python train.py --num_hidden_layers=8 --hidden_size=224 --n_experts=128 --experts_per_token=4 --d_expert=64 --d_shared_expert=0 --hidden_act="swiglu" --moe_layers=[0, 1, 2, 3, 4, 5, 6, 7] --router_score="sigmoid" --normalize_top_k=false --routed_scale=0.5 --balance_loss=0.0157 --balance_bias=false --init_std_router=0.00874 --lr_router=0.000522 --num_attention_heads=7 --num_key_value_heads=7 --head_dim=32 --vocab_size=13407 --norm="rmsnorm" --norm_place="pre" --norm_eps=1e-06 --positions="rope" --rope_theta=10000.0 --rope_fraction=1.0 --qk_norm=false --attn_scale=0.177 --tie_word_embeddings=false --parallel_block=false --init="normal" --init_std_qkv=0.0377 --init_std_o=0.0 --init_std_up=0.0377 --init_std_down=0.0 --optimizer="soap_variant" --learning_rate=0.00494 --beta1=0.95 --beta2=0.98 --weight_decay=0.037 --lr_head=0.00487 --warmup_steps=200 --schedule="wsd" --decay_fraction=0.613 --decay_shape="pow" --final_lr_fraction=0.0 --batch_tokens=65536 --max_seq_len=512 --doc_mask=true --train_tokens=319500000 --max_steps=4876 --dataset="wikipedia_en"
Below are experts of layer 2 (counted from 0) of a mixture-of-experts language model. Rows are named router (the router's row for the expert) and show model dimensions 64-95. Each number is 128 + 24 x the weight over its row's rms, rounded and kept within 0 to 255. Numbers have three digits each.
Before each expert's rows: "comes after" lists some tokens at least twice as common just before its tokens as in all text. This comes from a sample of Wikipedia text that the model never trained on. Tokens count by the router's weight.

# expert 98
comes after: " L", " G", " D", " R", " W", " F"
router:137128124122117214103154107163086138142105122140114143131127155113171117143143113117103138144120

# expert 14
comes after: ".", ")", " |", " =", "==", "==="
router:112108115091112109121121153110124110121117127121122123109111118097100095105092096129158121078135

# expert 81
comes after: "2", "1", "\n", "-", "| ", "- "
router:114123175116134109101175111124120169123143156081155172107171097097074146133119129111125189146153

# expert 61
comes after: "\n", "\n\n", "-", "0", "|", "3"
router:127131148166105170087131103118103132110150167124153158098134093130075131125113138131148119102135

# expert 73
comes after: " |", ")", ".", " |  |", "\n", "=="
router:103127193112110203120139130127085103141137117088133112119150120110149064107149101132141145125148

# expert 43
comes after: " S", " K", " H", " Ch", "S", " G"
router:159138148135128142110111124132061164143150148117127136098111098131110082109161126160124195117119

# expert 100
comes after: "0", "3", "1", "4", "5", "8"
router:100122121160161156159122146159135100134161117112135103148128104088157112116143133108138157142167

# expert 21
comes after: ", ", " | ", "| ", " in ", " (", " "
router:118127199146114168138161081116110123134104105108125139174138152145102113078105137167141152146121

# expert 93
comes after: ".", "\n\n", " |", "==", ")", "==="
router:107131142099103168117127144139100087129133139129134145116136149105111091128097096135159127076130

# expert 29
comes after: " | ", " (", ", ", "| ", " in ", " August "
router:116111117067144127128112151086155147115175126134150102090105141126118140124119130110167116097146

# expert 85
comes after: "\n", " |", "\n\n", ")", " |  |", "-"
router:125125128146102097101122137110098155108120194115106182120131094094116108127104144111138152112144

# expert 112
comes after: "1", " | ", "0", "–", "3", "2"
router:116111119069143128129117149086156147108175131133148101091103144121123142124123131106165113098146

# expert 2
comes after: " P", " T", " R", " B", " St", "r"
router:152130146141127143136160091120162106120102150126129100109123166101144129121077091098154142127091

# expert 47
comes after: "\n", "2", "0", "3", "7", "5"
router:115105118070148124130113145086157149114175128141148101088103141123119143121121130111165110097142

# expert 40
comes after: "1", "0", "3", "2", "7", "9"
router:118112114070145125131113144087154145112176128142151103093106143121119140116120128111168113097143

# expert 107
comes after: "\n\n", "\n", "==", " =", "==See also==", "The"
router:124140139169096127131158120174140139132152173087136140103104145125131115164088116138143109086124

# expert 122
comes after: ".", "\n\n", "s.", ").", " In ", "es."
router:088112140101143146106135120108114105126141167126124156127144104097153126136168131177136117131109

# expert 119
comes after: "| ", " | ", "\n", "; ", "–", "0"
router:115111116068149128133111151086156147110176132139148100089103140121119143121119131111164113098145

# expert 7
comes after: "1", "3", "6", "4", "8", "5"
router:092116124122150115175103112095103130114119146120155079141152140114173124151135095115128095122163

# expert 78
comes after: " | ", "–", " ", "; ", " (", ", "
router:120115116068146128129114145087154148117174133140147102089107139121119138123117129111164116091142

# expert 35
comes after: " M", " F", " N", " V", " E", " A"
router:090131152125122160115167131152046172131143118117121134168179135125123134074143083135109140123110

# expert 88
comes after: " |", ")", ".", " |  |", "==", "==="
router:106131170117106193108145133124075104141141123072129114125139111104141071114147108132141156121150

# expert 111
comes after: "2", "1", " to", " / (", "n", "ing"
router:117110120068144125128115150085156147114177130141150101088105142120120140120119129113166114096144

# expert 5
comes after: "\n", ".", "–", "1", "°", "- Coordinates: "
router:117108117070146126131115148087160148107178136140142102087105141118120141122121127110166115095148

# expert 91
comes after: " | ", " |  | ", " (", "0", "% | ", " $"
router:115110116066145126129116146087153146117176130141153100089104136119120144122120131106168115098145

# expert 62
comes after: "\n", " No.", "0", "wood", "In", "3"
router:134123123103112149162145118100143125128160159104141154124105118088136152099092106128137114125175

# expert 80
comes after: "2", "1", " in ", "In ", ") | ", " In "
router:117109119067148124129114148087155145110179132141145102084103140121119139122119126110165116098150

# expert 18
comes after: "\n", "\n\n", "-", "|", "==", "="
router:129133146139114103099117117132134157109146174109139184120131093076102117133127149124136164119136

# expert 38
comes after: "6", "\n", "3", "8", "4", "1"
router:093112140134168108164092118098101120126107144102150077128107151127156139130126096116129095122176

# expert 123
comes after: "2", " | ", ",", "; ", "–", ", "
router:117110118070144123129115148087158143109174130130150098089105140121118139120120129110168113096141